config.toml
d_shared_expert = 0
norm = "rmsnorm"
seq_len = 1024
Below are experts of layer 2 (counted from 0) of a mixture-of-experts language model. Rows are named router (the router's row for the expert), gate (a neuron's input weights, with its number), up (a neuron's input weights, with its number), down (a neuron's output weights, with its number) and show model dimensions 96-127. Each number is 128 + 32 x the weight over its row's rms, rounded and kept within 0 to 255. Numbers have three digits each.
After each expert's rows: a language model's description of what the expert responds to; "raises" lists some tokens whose logits its average output raises strongly, later layers aside. This comes from a sample of Wikipedia text that the model never trained on.

# expert 53
router:114120131125168142139088136125155098194130086051129144153194127175115168119108149080103164103112
gate0:133092156138150009164149151154071118085112119112149121145165160180152103160121131094115120139071
up0:168137131122117088095158169148108098119129125115114122146115140103149081213111112126107130138072
down0:174129193128070178133088216125120195173134139178123097145164111075161130174124177141129122084120
Single digits 4–9, usually starting a number in table cells, scores, seasons and statistics, such as 83–11, 7–6, 1993–94.
raises: "th", ".", ",", " years", " and", " ("

# expert 5
router:104103171092139147088117119154116136193139122106128089155185111129133197124137061084104172125170
gate0:077058147120099163174041104139119111160086123133082135151090152091138176111117109169133177139092
up0:179162070114096150119116125146157158138179102076114126142141146182095159108114157144123097154103
down0:126084129139093105147146132159119131059117128059045121137166112088116113151131185045116080153130
Word-internal pieces containing sh, ah, ak, han, har, mostly inside names and -ish words, such as Finnish, Sharma, Singh, caretaker.
raises: "et", "er", "ing", "y", "es", "ers"

# expert 29
router:118139116111121130105124156130153177142109121126213180141148110153141173126170175126062156110123
gate0:134176199098191106127156190115088125152114088062148096104128098126167117083177107134101111107102
up0:145157185081172169134123200112113158127080125037148117102162153112157135060180156144124079123118
down0:151137176119104071151115124162164088103149198109102111132106160105132206132066146194157131109104
En dashes, slashes, colons and middle dots between numbers in sports scores, records, date ranges and coordinates, such as 1–0, 5–0–1, N/a.
raises: "ive", "ally", "E", "1", "agno", "istic"

# expert 18
router:113080128103158167076158093158099160155171079160097104153151131125118178136161159122116130151152
gate0:111154079186080159122214192157110116211127169141102130153089125152142141144148136159147183141152
up0:113126117136096196156191171141113083194160148161101165118109120060115113116141089150154146129069
down0:100163124182120127181155081121150135145148143143075095140171155103101155124128121195124192074042
Short consonant-vowel word pieces inside rare names and words, such as to, go, gi, mo in Phantom, Ogier, optoelectronics.
raises: "es", "s", "mo", "ma", "e", "graphic"

# expert 44
router:089112099120111147088149089130064144128138086123102137139124129089124128134196127110056217160145
gate0:087129135104115173142058103133024112197167102077107118128187125122116106125098134142126158122119
up0:107146102115086117197093105143138097142166120103081111148164111123058154162134143129143119069111
down0:101185140164111178144014116182142118193098114157097106129133176127128130108139068186093096110204
Word-initial pieces re, con, co, de and é in French or Spanish words, plus titles of office such as mayor, director, Minister, Party.
raises: "s", "m", "vers", "al", "ial", "pro"

# expert 33
router:072151120100148137121114119125115175193172102090142109157129105164190112105163180127106132119135
gate0:094114167143133186106183178171178049145168147125186128121148105146164061095187167136130089108088
up0:152109122119123178144063107150133140112088139141109136141102137146086205144082107143162112171114
down0:160084131119128122112090107178117110123168094154071164131100096139144099073124080123171062168080
Word pieces like op, up, ut, ot, amp, and words up, out, end, set, as in co-op, reopening, top, follow up.
raises: "ting", "ire", "ta", "to", "ted", "s"

# expert 6
router:112087114112129184057095129123149191174131110118126099152138135123182162117174133096092141122102
gate0:144112120150106107131167139117173132148086174134150129115134130112096133141127090089110146087062
up0:108135145123145155123098068165074093102192076104117138159134125138145119104143178153156129141148
down0:087118105113138151112121116155109085166167059119165174109061067137181166070120149142098091065163
Zero digits inside large numbers, plus million, billion, thousand, %, m and km, as in 250,0 0 0 or 9:0 0 am.
raises: " ", "m", "-"

# expert 21
router:116101133102127132107118113151180155119116117114094114153120151096110128129173072086097154130123
gate0:098170125104196148081139137061109179180151120117121098116127109134088169137139123100105176132103
up0:165143164139080167168090145132156136119080128053160156106153119154131104155163156148157117083158
down0:129126120119114118076091162095093120094124112135140174145129137122100130097136139159225132079086
Nouns for creative works and media outlets, such as film, album, book, Records, audiobook, autobiography, Journal, writer.
raises: "s", ",", " of", ".", "/", ":"

# expert 40
router:122078132106156141123121149130145101174140130089105144152142094128159169073146169111044150124131
gate0:128104159103149148197171139130075162146180134132137143157217099116128105106127053105112153129104
up0:137103155104124143182200110122097116127215093104121135136173094127163073100143106109100117154116
down0:121172103113156135139152158133117116136163114128115143123145140158116177146069143072131129154096
Bare space tokens after commas, colons, pipes or periods, usually before numbers or table cells, such as ", 1984", "| |".
raises: "Early", "era", "1", "mini", "al", "es"

# expert 9
router:062118100061104163090132115116149163199173067136119148147127091148131183143122125128108158099132
gate0:176151108126169119094060141070167085096127081084126154145163189117117122133095133158126184077130
up0:080131123144042107178161088181115121123087154116133149119154111101109099117127090129114087185121
down0:103112155159146136163136118159096107132092103095103109137152111145185118091074110097067095143136
Short consonant-plus-vowel pieces starting or inside words, such as ra, ro, lo, co, la in laundering, broker, triangle, cooling.
raises: "st", "us", "ud", "os", "sh"

# expert 62
router:123142069129115186115087068197087111132163138122147118159151089198161234078146090063110147113131
gate0:197128154098146156119125131152114129145133175133097119131102168157066121046138169136140151145108
up0:201069138097119158126126128144120132115094164119077109106129128130055124053161076081121182109099
down0:133134134127109128103167115165208173120085133132114134108137110135076136103140168104147151170118
Forms of be and have (was, is, were, had, been), plus would and became, right after a sentence's subject.
raises: " a", " also", " involved", " an", "gin", " more"

# expert 36
router:100140096110148162092058113136185104200129109078100128144220060160134201133101111097099158193097
gate0:099071132148109131156195135126063075179121119182115091126153103074132125139083109167129119164116
up0:087155087111120110099059115162154173100188116119147175134094104170127099109142189101124143062123
down0:110100151098121105111089115109182143085174164127127114108138106197117149110134134127125097224079
Later digits of multi-digit numbers, especially in sports tables and stats, e.g. the 0 in 10,000, 30, 2003.
raises: ",", "th", " Years", ".", "–"

# expert 52
router:080070159092143154090084087176122090167134093111118112153152089126150190139172129089072166094122
gate0:089109172164106098127140150203157143161133110116133119122157113156113147093141192057111137135102
up0:152142168121094153111141154179123111154118126095094115137117155070151165140090099140089145073146
down0:235175109149117147115080091174130134078138101123150129087185043114126137114101107163096158183138
Date digits, degree signs in coordinates, and participles like established, announced, released, discovered before dates or numbers.
raises: "ly", "rum", "way", "eck", "board", "rock"

# expert 17
router:096110069112116169069106124203103076156121094086084081151132123126152121170165142106123195177140
gate0:137178083098148105106123163129150170194193130142074084118127141156089151125136154141159148106179
up0:145064204110111112143109135087097196095135170191147075100087154123171072147151114140159089114152
down0:152109131118154143067121137147113139161131170112108165114153168161100123160175156127108126110077
Period tokens ending sentences, abbreviations and initials, and decimal points, such as Washington, D.C., Winthrop W. Smith, 7.600.
raises: "com", "co", "org", "g"

# expert 27
router:107114131103087124111117156199160143142141121148136105144136119150112142154112102100111139145095
gate0:075136103090091096126144146177088152101222082108072190160180121127137090149160099107042128090131
up0:177113097130099122141165110093142084120073142120149120095140110179152130157162094143154125174112
down0:161141141136160144183170163173107161140088155124134193150117147074097147109156123133123139184053
Headers and labels in election results and statistics tables, such as Total, Turnout, votes, party, %, population, Succeeded by.
raises: " of", ".", ",", " |", ":", " in"

# expert 45
router:078068163092162174097082086187109109174151108115136143160149092127131173108169116085063168133125
gate0:085141064119143215092123186163085134197105184139156106153106120136097091150133118123096115144148
up0:153085156129119156181111103133140123146208189078156074134176077149114173142127101139092164156137
down0:112145129154131160094118142149044117128140106086116078133148158161129106151134149104097093136098
Words like as, was, by, a, the and single digits in sports tables, plus nouns like son, partner, sponsor, face, border.
raises: " opportunity", "ence", " notice"

# expert 37
router:099141143104117190061170127129162153186152094165103122167208139230139207103167122071073137145109
gate0:125112188102148135107076072088117117161134118110195136124123105070131092144094132087126162089139
up0:123124085131107087086129142080188072115146125096116133108156117150130113220126092108104221029139
down0:118115166174119119126106089134149130168131143138123116167137129086121166111140160144092148184141
Later digits of multi-digit numbers in tables, such as vote totals, attendance figures, times, coordinates and ISBNs.
raises: "s", " and", ",", "'", ".", " ("

# expert 54
router:109089117093128146100145059121153159170077100108154103162116103142156144097166120116000144149150
gate0:138139129115125112166129106099096055129116174111152127102132123147095131049082069153121129141110
up0:135163217162133120091175110161151147135144088120123115120113111090182169194127100153124075120166
down0:119141115154115145126117114159118099119125100134150090144128172159124143092160119119101163109095
Standalone space tokens, mostly after a preposition before a year or date, as in in 2021, until 2033, on 12 June.
raises: "st", "t", "op", "ke", "sta"

# expert 43
router:086080168089152168101119103150154095160142092117136111168159059140120172128187111085068164128139
gate0:139121082139157127157101146114121178089134122167119146119142146171156116109103107116093134171087
up0:162096188135093152163124132181129139116168130107113135136157205110135156077172163148143123104148
down0:077134137129075139123115157101141114121223169137141135126129147157138167121152141148105167181180
Digits inside years and numbers in sports career tables, plural s after nouns, and pieces like ye in Feyenoord.
raises: " few", " behind", "ward"

# expert 49
router:062153110081132153084135124120137169160133118096202095155150115102147136114161113120105142092094
gate0:192149105148172134170105118116158132123081196129146085082129090160126155102139198128106104090159
up0:055105159197136134137132133152102109128146147101089179152132164138122070112181092145120103141147
down0:140142192165166148097147089106123078094186189121176128097117129155081149145172138135077178163147
Mid-word consonant pieces like t, st, th, et, ct inside words such as onset, Ontario, cartograph, Metacritic.
raises: "if", "s", "ador", "ach", "itude", "ar"

# expert 31
router:111105170097092138098120120220112132151123104117162131154149120105205132080124154115091155197133
gate0:160135142151099172082179165135173198138116142099161159108213076072175111067062094094094134153150
up0:119123128154098147193094115109112117138169105212135114119058208137108158202150152157106127116152
down0:130095130082106064117128144105173126121163156175121139186119110150116151099177114136150114133134
Word pieces such as and, all, on, am after a starting letter inside names and words, like Sandro, Cornwall, Omotesando.
raises: "s", "-", "al", ",", "y"

# expert 59
router:087070138095162183098116099158139140154145096116151137159152095128131172118165125091071167169105
gate0:094117110064143151082098099142062109140116141124123098179162120140155202175117121055119112110119
up0:206147140120167073105091133082110139126135084105102112152095129105082148128152104142127138097128
down0:160118121116133149124102106080116148114121120133162154194153097159134100090128104101148110152126
Spaces in indented lines and a digit 1 beginning years or scores, plus capitalized word starts like Cha, Ge, Hip.
raises: "cor", "cker", "ce", "ever", "cell", "limit"

# expert 55
router:137104143080132125115172092178134097143198126083154158146146135166111157085110156111102131118150
gate0:152136103122159125124080091117107111118176065093124096144167195171138091150104120109076160095095
up0:126138133156123144165078145184090127143083134141125132103069027068146149147132107117153124169165
down0:134120119062129097129101066159112109182141156133100083085061138129162152074132130154097146103106
The letter W and syllables like ow, ock, ack, ub, pp in surnames and names, such as Bellows, Barack, Fowler, Gallup.
raises: "et", "el", "y", "e", "in", "ed"

# expert 24
router:064055133100087184101171085148143096141106108140143123150116124107119127156136116116081155124142
gate0:113071081120146107189170116144112134128156105140134102126131076080164112138210169100083188136117
up0:112132157131175167152141138096038115157068176182091098162141132129175067119156148088154099132117
down0:158112104132150123102077108098113100080125107096159149086142106136138158081120099109149127132143
Final head nouns of institution and place names after a modifier, like Security Council, Town Hall, High School, Independent School District.
raises: " (", ",", "\n", " |", ".", " in"

# expert 39
router:100103146114178154094121134180058146125132078122104111161139120158113125104135158127096143160130
gate0:100107092084080079079112157155109098160103102107053129158119118155127155128078159112112110185131
up0:097109083106122128124103153086132113171129137209129101079159126124146130128113086159119096163123
down0:170093127108121169099072137156110148128171126135140115107157139119151147121125167171104148117057
The piece ge and similar endings in charge, sergeants, badges, plus words like such, well, known, there in such as or well known.
raises: "ur", ",", ";", "tion", " so"

# expert 4
router:093088130121150227101090074107115086151125122129090149160154143164111115119155125110104160147127
gate0:127120182110151129128196098105146154126175152125119196080122151132091121112147146120108098130136
up0:101195107150129091129144166118135154148202088126080137080094113119109101119141054112110136113210
down0:089159106142158138125122125126131110096125115100157116070129094079170153155136094096143148148132
Capitalized content words inside titles of works and names, often after The or My, such as Life, Love, Night, Lord.
raises: "ly", " and", ".", "-"

# expert 0
router:113126085114091144074142064132111134135099076125140107156146129132072165132179118116115129148118
gate0:160135125138208085106122117090147121200166119101131177136114043134136194210134132130149057067107
up0:133097053125174137093194100075136090149130121084129154133080091197131139168139134152170093055130
down0:137123110135139125115091123082145174121134135103107163152109091071154136166110103156124133080124
Abstract nouns after the, this or that, mostly time words and discourse terms, e.g. at that time, for example, exception, date.
raises: ",", ".", " of", " that", ":", " to"

# expert 46
router:082095143098145166100089097145103118161160090101150102167149085120135180105182139084072170139148
gate0:170078173164107164159144095126139134095104183130098186133141064123124123072133114072127211157106
up0:126150097132131140113151131128194119083096199137137112117124113142140093101140115068110090144154
down0:121132117106164137135126089068097121175140168138125146144193097110112175133118125177079111198107
Digits, mainly 0 in the middle of years and figures in football career tables, such as 2-0-24, 2005–2-0-06, 2,032.
raises: " economy", "Jeremy", "ica"